config = dict(
    hidden_size=96,
    hidden_act='swiglu',
    moe_layers=[0, 1, 2, 3, 4, 5, 6, 7, 8, 9, 10, 11],
    vocab_size=9280,
    attn_scale=0.177,
    init_std_o=0.0,
    init_std_down=0.0,
    max_seq_len=1024,
)
Below are experts of layer 7 (counted from 0) of a mixture-of-experts language model. Rows are named router (the router's row for the expert), gate (a neuron's input weights, with its number), up (a neuron's input weights, with its number) and show model dimensions 0-95. Each number is 500 + 50 x the weight over its row's rms, rounded and kept within 0 to 999. Numbers have three digits each.
After each expert's rows: "comes after" lists some tokens at least twice as common just before its tokens as in all text. This comes from a sample of Wikipedia text that the model never trained on. Tokens count by the router's weight.

# expert 5
router:546424565520539578568497509524531546481508452520467571584539555440554481525550519401424457521549559502550554450525444517490491504515515511539560580546464524640506483603508471634518409424530486447511516421547502518571576562546511502499552483448452547474473529558467532438528407540470522504
gate1:427459568517471478547494448472544533490460547433485514542525532564523496581537528474509485424511525457513426448545565585454460550432536587514438516411502484451655498470480524493485534476495509468560493416495586526545526498400434450397515520557505418498456509455459481535483550575371557448
up1:422470530502493435588490524501536569518475510482524501572519539495569523554503571468504584440490562426503478401489510596468421504433484567483446518504452471503591466550399524547441487464521467465565540449538485529635538471424523475481467540554513391536461502462456442516492496563376594497
comes after: ".", ",", " | ", ":", "2", "6"

# expert 3
router:457527435510521563510567500529484488495526488459385546531418383548545526458463549463509532526608472524562562515539459500437516553461455534462415579399446520502465427489418444508571542513509448508588521433488483545551454529474471442440429471491589488533476432421515550512504511534412584562
gate1:433424457513503434566488538499426379571602483517473454493476486500461485555512526508566488558550492586458463486535498519538549525454482477558517487515578489452507562513533553467486504591355525594472489632484516498490521526571481463521590559383593513455454503519486544521453496567560474546
up1:551507508434515516481493529468579683473464459493516524460547499496519493425486517535466539473430489402526475481426526461409411518519501477402543512543533414623495422520473539565510430475550463424520569368526457482444489505433562528491517479501432514502555533436523538432546529511488526449
comes after: "\n", "\n\n", "|", ") |", "=", "|  |"

# expert 52
router:568442497481505528481416486435485524511525440552507553513532413484523443582482462486486482472437522442515468461537409584407439448589566506555440601459530529546517557513484529577560523581442475540419509444456544515539463517516490585584456535438461490469420479463487436490384459545512600509
gate0:470513518522509501592538530383460460606512566479543493552423552503401573521475445492478629460483479478466518494512549552466507550524473481446568451457509493402466500433449408460427563533453509596487544439456572420481486483554494502529578498616462431488495539557563468541538543518486470455
up0:482480542514503434615540484465428438586497540453564514477418501479431530538489446502425639545424487479432491460532539548399527525526511487446533435479527529466461508410496468482436506505484476612531480481439555417492507464563501514591563472584409410538497518560553457560486531461493496438
comes after: "2", "1", "\n", "-", "- Production", "- Pro"

# expert 118
router:518443468521480593439511498534589403535461474483417555422561580483492572496510487422421576489529599386533558458432514479515477466481493507476417469520568527458483520497601479468476504452576420552518579441522471532485491501437483548464497439529462498478562529469565604557579509458458429508
gate0:480583549527540472497616486530486477538494510545590576519535539507549500589584542485430579458465464469481537384507533509424607493517485496527574480529622500437451542397467506492461571442522407470525572421512501470561542524490473510391508540500443478528480515513478483461550443482590445473
up0:470571559496537511520535519534573498531464430476508499497662613470493461530621513421452648488454415506439550494525463541455471483438435525570514418513532460453486607476458527486480568462519428472553523506539504458475530519455440434470397491538494463577477493497530560505539471529535506470
comes after: "0", "6", "3", "1", "4", "2"

# expert 125
router:514457439416499435436524545524500509448440412547510435441572507500536479568462451520472485514566566482503583524530433522522491460560484518488411554426444484510575403448495535464542605522543534614521498523560487460554469457461499562422457586432493512577496383454474494467453414428484486514
gate0:509529614575510548454478476502429483469523560545435465453574409508526470359470527487501463467565536612440485546533554434499452545487553571450445475475494481505534379508557468553526527532541626514610433472463526566482489387542505470501494491497405531479510465515471445496469545508517525513
up0:433455414445499489516489457526566512559522523511587434543437597441437484589490523515487488570530438404539493428550506494486537516449426485527563507569562522408452573489398508527447505433446415489466541519547437408485566568411504526420524560542549527500508568553531562498530470465472480448
comes after: "\n", "\n\n", ".", " | \"", ").", "\""

# expert 112
router:598525593481553469407478501541574439470412476510435506421531481430506452422391525486498508434494518497560465532433492489447578452550479473471475525615452432523432478502486532473478476572536566516482432553604475515434492563538429509548555531530573542516473462509471437438482452458485405562
gate1:435554491579436483514516483649497556602455376577519456434477479454466503510515509556560478442405556590496560439483521495510467481556528500518501478515478411511568531362566487496515529527457494535433538481448475531450465518411586471511429518590458455551461505428495460530531517526470480506
up1:537558555501537457440504431577504473614423392606504442434515529460460461467496480524489444417422506577506476469430522439440480439526561456523489539512453442510505491358568548494563592581511530558453509556528470543512458534488534484545512542509511451565384465479469481488541419481501465518
comes after: ".", " |", ")", "==", " |  |", "==="

# expert 56
router:534521504587528453549523576578557556471469476545514545438545514475475485447521431469455424564572558436429523410447503521568562516454520585503481471533523442610439485392493543506453480434586464573483542363494515528529528475491420481438497514536469564504476506594531469483553453545506420487
gate0:529552473480503508511472445508452385479571535526530585535449461484491391497412478478428527513448458537517504444531466612415436524636529496562546511435454473484499497481534505560519473447526503447439431446554539495429504500457494422615461458514505487468419576481489578475413454480526506404
up0:500492557479543495508426521509484588560550532558514340535545474546511545579524547524599495494478500494445408562472551439489547439499516423417481541491540459501574504550466451494542574506498529517475478589451519438525522556525507529386509549421589455614519399522482438490472482569518536476
comes after: "0", "2", "}", "_", "{", "1"

# expert 10
router:424486593539446561463515519576484476458457471495515578482509392642520469391493575529446513416467395542494536447500525514491533539382531447449543576471404522433498589426454495534551426477449453501563516561460450497441523497524508478505455456489487411540464489513534525520470473472454465520
gate0:522463476520535503519562596559464636591502486450482500562508532507561503477556586552544481543488488499494505547539560518496543528549527519561463575422471452528489505478541481615559460514583517454468438475473501534435502508496467574553614464574544448432414509560589495632516455494457464435
up0:500463444436565496510608477542410550516473530446467550509495515548527465382426563526500463563577430493494471579504510571477525514458569447539454621430459472459541475494476500606478483484487476432535503570485444522443448463479520559534578421470587470452500485591624514557459512507534540500
comes after: " B", " T", ", B", " U", " | B", " M"

# expert 50
router:541469496399524527511527425479481444516504466466513469507508514444459494421566555534514540481583393533567557557569380540440561527548449432589460479507466485490577437488428467475538533552413572453438614453509459546494550507558519487502451397468478504490491410538536547505451454554564454461
gate0:496499525508577484589527454549402516492461527456597491413574546483400459530514503483497543440469498396529486527444503499442441474393454484518530519419550519545448379409512436502536452433441474556499555408440447497444524423585416481410482496508489534514552546539492513448508495520549468461
up0:508515474499518632546498459567492501496372480485491548541493449490441508517512478534561641473398549471530515555441507543519517497363457444525510443434559570436391486458512412539545448498527410591539583456519466483502526493448491497523493521484470584519542487584543484486562471508534443482
comes after: "–", " ", "| ", " | ", ", ", " in "

# expert 51
router:483562447471482467440530523434431506516451529511551475531491453476535435507539560495540542474577543562513567527514438412455560443517443497494374583413445475439505431430381536491582531489467448504501501512521425492498427473462499442425476471475508480552549419509478511426455483402556580393
gate1:551540543548593526553542390491507487520547541505504503517476512522478457447518483498549571451543457572465492517428475423451522455363453482471472481497600464502384556572471498515475518420443424504500417484470404460483497501514556460547494566553484527449535509528628487503505468510421591606
up1:629479485491484413519501477425485601472451490550448437469533494536535370531568503552514572532516449667493441520482487454502494516440456469465501441453614476573490505488461507541500489407471473614517469484527482559463452587458537449509414555455495543467483474484563559465531466507470478470
comes after: "\n\n", "\n", " | \"", "===", "====", "=="

# expert 57
router:475552494552484456522593570566550506511510431453571458582485541674501404497511458448476543573529468491570504538561551534591436487512448533484539520489458481404512541469577505423419470483479474518544409523533502502497529490558443487430540461574479479534588536418461516510585514485548451545
gate0:562457462510568452446480559528528456536555549510513488467623535529484493568447498608511511465528476404509555555511445532535488473460546541477442459421369474590444501448490448463487470570565495497465560416538480581552460428574546540457553538432515573527544570550439564464555430493515496492
up0:474503540452388490525456465498505521523438543542479530482447473454451497484572479499508496556441552623506452394483567515428420555605509418614604476617594542463508487571526513565544497493509539471498454521493499487454498574514492511497439477498473403511507483439554507538449544478379509470
comes after: " D", " H", " C", " Sch", " | H", " J"

# expert 20
router:579471418541601520449479501612596516439473532500572460462554518468503506492479551442440473443422518463557565433489449525552526630575462427533568561591610480486492494523509497503477482501601555502476457453526507478453468578485425507458525472482538563550494541521463497539558396482523470549
gate1:481475431533545485582536473534532434417440436456510464485541479459601500415454523459579480503390447472511619553513528528568496509496558514490517480501511441453491421449471494385482510569563445610508598439541425508551526512482515568505481464488433535488540513495383605550508490492534475480
up1:454533530455460407480461498534558514546549511432506466461568452487513579455593468501510521353509515504395411424464481479575554489572466543478536425597527488494526524549427533488395537504508563511527537422524579464579400444576513517438459451520530472502518574489558520567449510502485481484
comes after: "1", "2", " ", ".", "8", "7"

# expert 32
router:562439555488541541545530516501386529492512431522472469446608451543562470546450376497467537547528485397514611478513464519450501520572527463506551469429485508573577453441539485456511537522547554514572588495485541591560514587462432475503484486553539477535437413554455488441435464539522565483
gate0:490547492510412579457540407535543497549489527602445504546465463492450532485504468467457482491543602414487524549540485545453555471545354534537550460425540475454497444445483501493594586479450544486570477567511418508493421483489489506574409451452492528466467526390543518453520431416546532483
up0:446476481470603548596445609446471404507496504500559404535476508506430564512541453545526512462496460627495449477460605553540493514524561492504446504529475493527468518571524512510424463538452457504428417454494547420454539494443547504459518622535394439517567524563503530536459528508475452556
comes after: " |", "2", "|", "\n\n", "==", "1"

# expert 49
router:529512463477566499443487447479479482498438450497426491523572493494540515480468567501490430532534437435605528564516452425431503544413561500493570515398558529485511542546437532553483531524592477518641605532513511530577452543448490570469514500495589439474450404459414537478482476547459564445
gate1:455493432552476495551486498516526545459508489525478489519481432436594537522459578627537490626512419431539501501553588501498520533500543479472483422485552529494427497507473549597402573525538615499550575535479510543506545553400571538452511525413550509610453488502512511529570487544569489487
up1:525482650477517472457563478513521513485561566543531478545477460562501454460519487381397586533502566519480494498552428474479556491440494551498656490456501475492520571415446486497544464393497514478508540498467504491515476501532500470383449452436451544490466540502483397511396475579513534441
comes after: " |", " |  |", " |  |  |", "% |", ") |", " |  |  |  |"

# expert 64
router:595503398502466570601586498390520506496555490446524504502532424509461473485530480513471393469519439473636571498488424526506462493613450443443427526505492444449507523477483472436500533556391476561460495506592526598512532431569551564522527439480510490470516512479536525458456460463509443491
gate0:527499431473466433515464435497498511609442480450556501461536415468419442494438425569425488412449490547632505538494440517572501544478482491540462460405567582417485580496604464489498561549500530524453478550543519512496550437557495513579518495516544562467474453520556492501539546394564460492
up0:482624497483496627575459578528489496505507497527477520544504515508539571455461507492524551532529537556537503425589491545502540500467450399477534536534477530445552416506410502519535494455570512524606386635509468505523459495496513475453539495462502409424621474548519523480465504617511511541
comes after: ", ", " (", " in ", "| ", "- ", " | "

# expert 115
router:505446555471534566496526514551579419524445495495434475425568414492573522525492588432517531514451485417569538481482445633516487431437608587529490513511544495576484464547478432514478513556520463485523582537547407475550540502537444609502467504485508522503582407501520561432536527448477513557
gate1:551559454532598484454551472501577517500501489574503477433509498490550517514613481480482479520442517461549453385449496498505571507536531553532454449570529534503524456492565575527539507620536572421446472503520462442497459464614463556467472485351434509561418500460526551454550496511465465597
up1:557545397475570468483570448553606477534442540478493524422485553518464541518520401472453486509507502486472498515512548570451544530508525486598462337514489479509501580423486523495463464637448504561436535555461512405450459509485555520459452473388508469568507518542555532488482413446494509507
comes after: "\n", " | ", ") | ", "| ", " |", "|"

# expert 71
router:542436430466469425509541510416397522541519512531503451531434467462550470461555527524600482493580503403468492638545431428515460560419520531532444484501427552452465487453462422516535543579399463482539533514536582487525426539504486434481526501450543541501498450547565550508503536571599538479
gate0:479528461577475470530408492478566411490548426489521506522459428573510510522465486479480524463501541570439622514506535443467409554531418479440413580555503483403510507527469482593492528459555414477494478531382481538472520513440479576451405576448522536466495562479483592514545427507526456456
up0:508439573466615534441549535533479556524486527575544501399526496472601467486459519522508505508535510457576468412399529539534527461448515543483522503590513470635557447519520537492480493453491547530503472474594456471586549525512528468614524569583482430537469443443477400547450547500509519576
comes after: "\n\n", "\n", " to", " was", " the", " a"

# expert 59
router:499471419557563475522472436507547604517500514512476505407555464418554458529509474431432551522402574459434452411466428508547446450582474581542542468565542562555445540565572594523460499520513503527445466416513505467462546564454438547455541537469557541493511607491470554492520519573508539466
gate0:494541480473481472535508483484497516546423468440529460540445541483507439528474522507518554518516554488501486513449537518426516404545591511514498539402531553446497507560419476484683509516501557409549517553510464439483583418496571555517438501466434524469431459513624489436464565594462545582
up0:465473440590497464448533508544432590403513471481542578492449488510520540508566601461515480476508555492505491458467531468459471506466463542525534427490513485452498484565439391581510526478582638483604439554477523516494535529405489515510436580630464550454485434473484492524508565607508523528
comes after: "1", "2", "8", "il", "id", "85"

# expert 101
router:564513497497532539474513463505514396491466527453471563488502413474586521463536527491508487516499446550567466503390526476457438495636429465516492552580498425486499428539508587544506541486531543484402468540543497603552518604539480397452524459495570457573436556502415552474479416524492535567
gate0:519496573540492493503518614566471543558438542500467354469516507485483534521509512424487570539569511511547488526589476534565516569547548473457484465540465419590512586531451479455523471469386502552450497529498543456490455472601526529585544481456462501404498567553552474571627539538504471531
up0:560468501521523475478544607581472588467472447483476388451495496452522546521533517452498503594567483539502515510558482499542456542556515476431545518587432388638514489574405505519508474459498521583455450563505558506572431527613496495596539466575412518470462504547467487515504499480494478553
comes after: "==", " |", ")", ".", " ==", "==="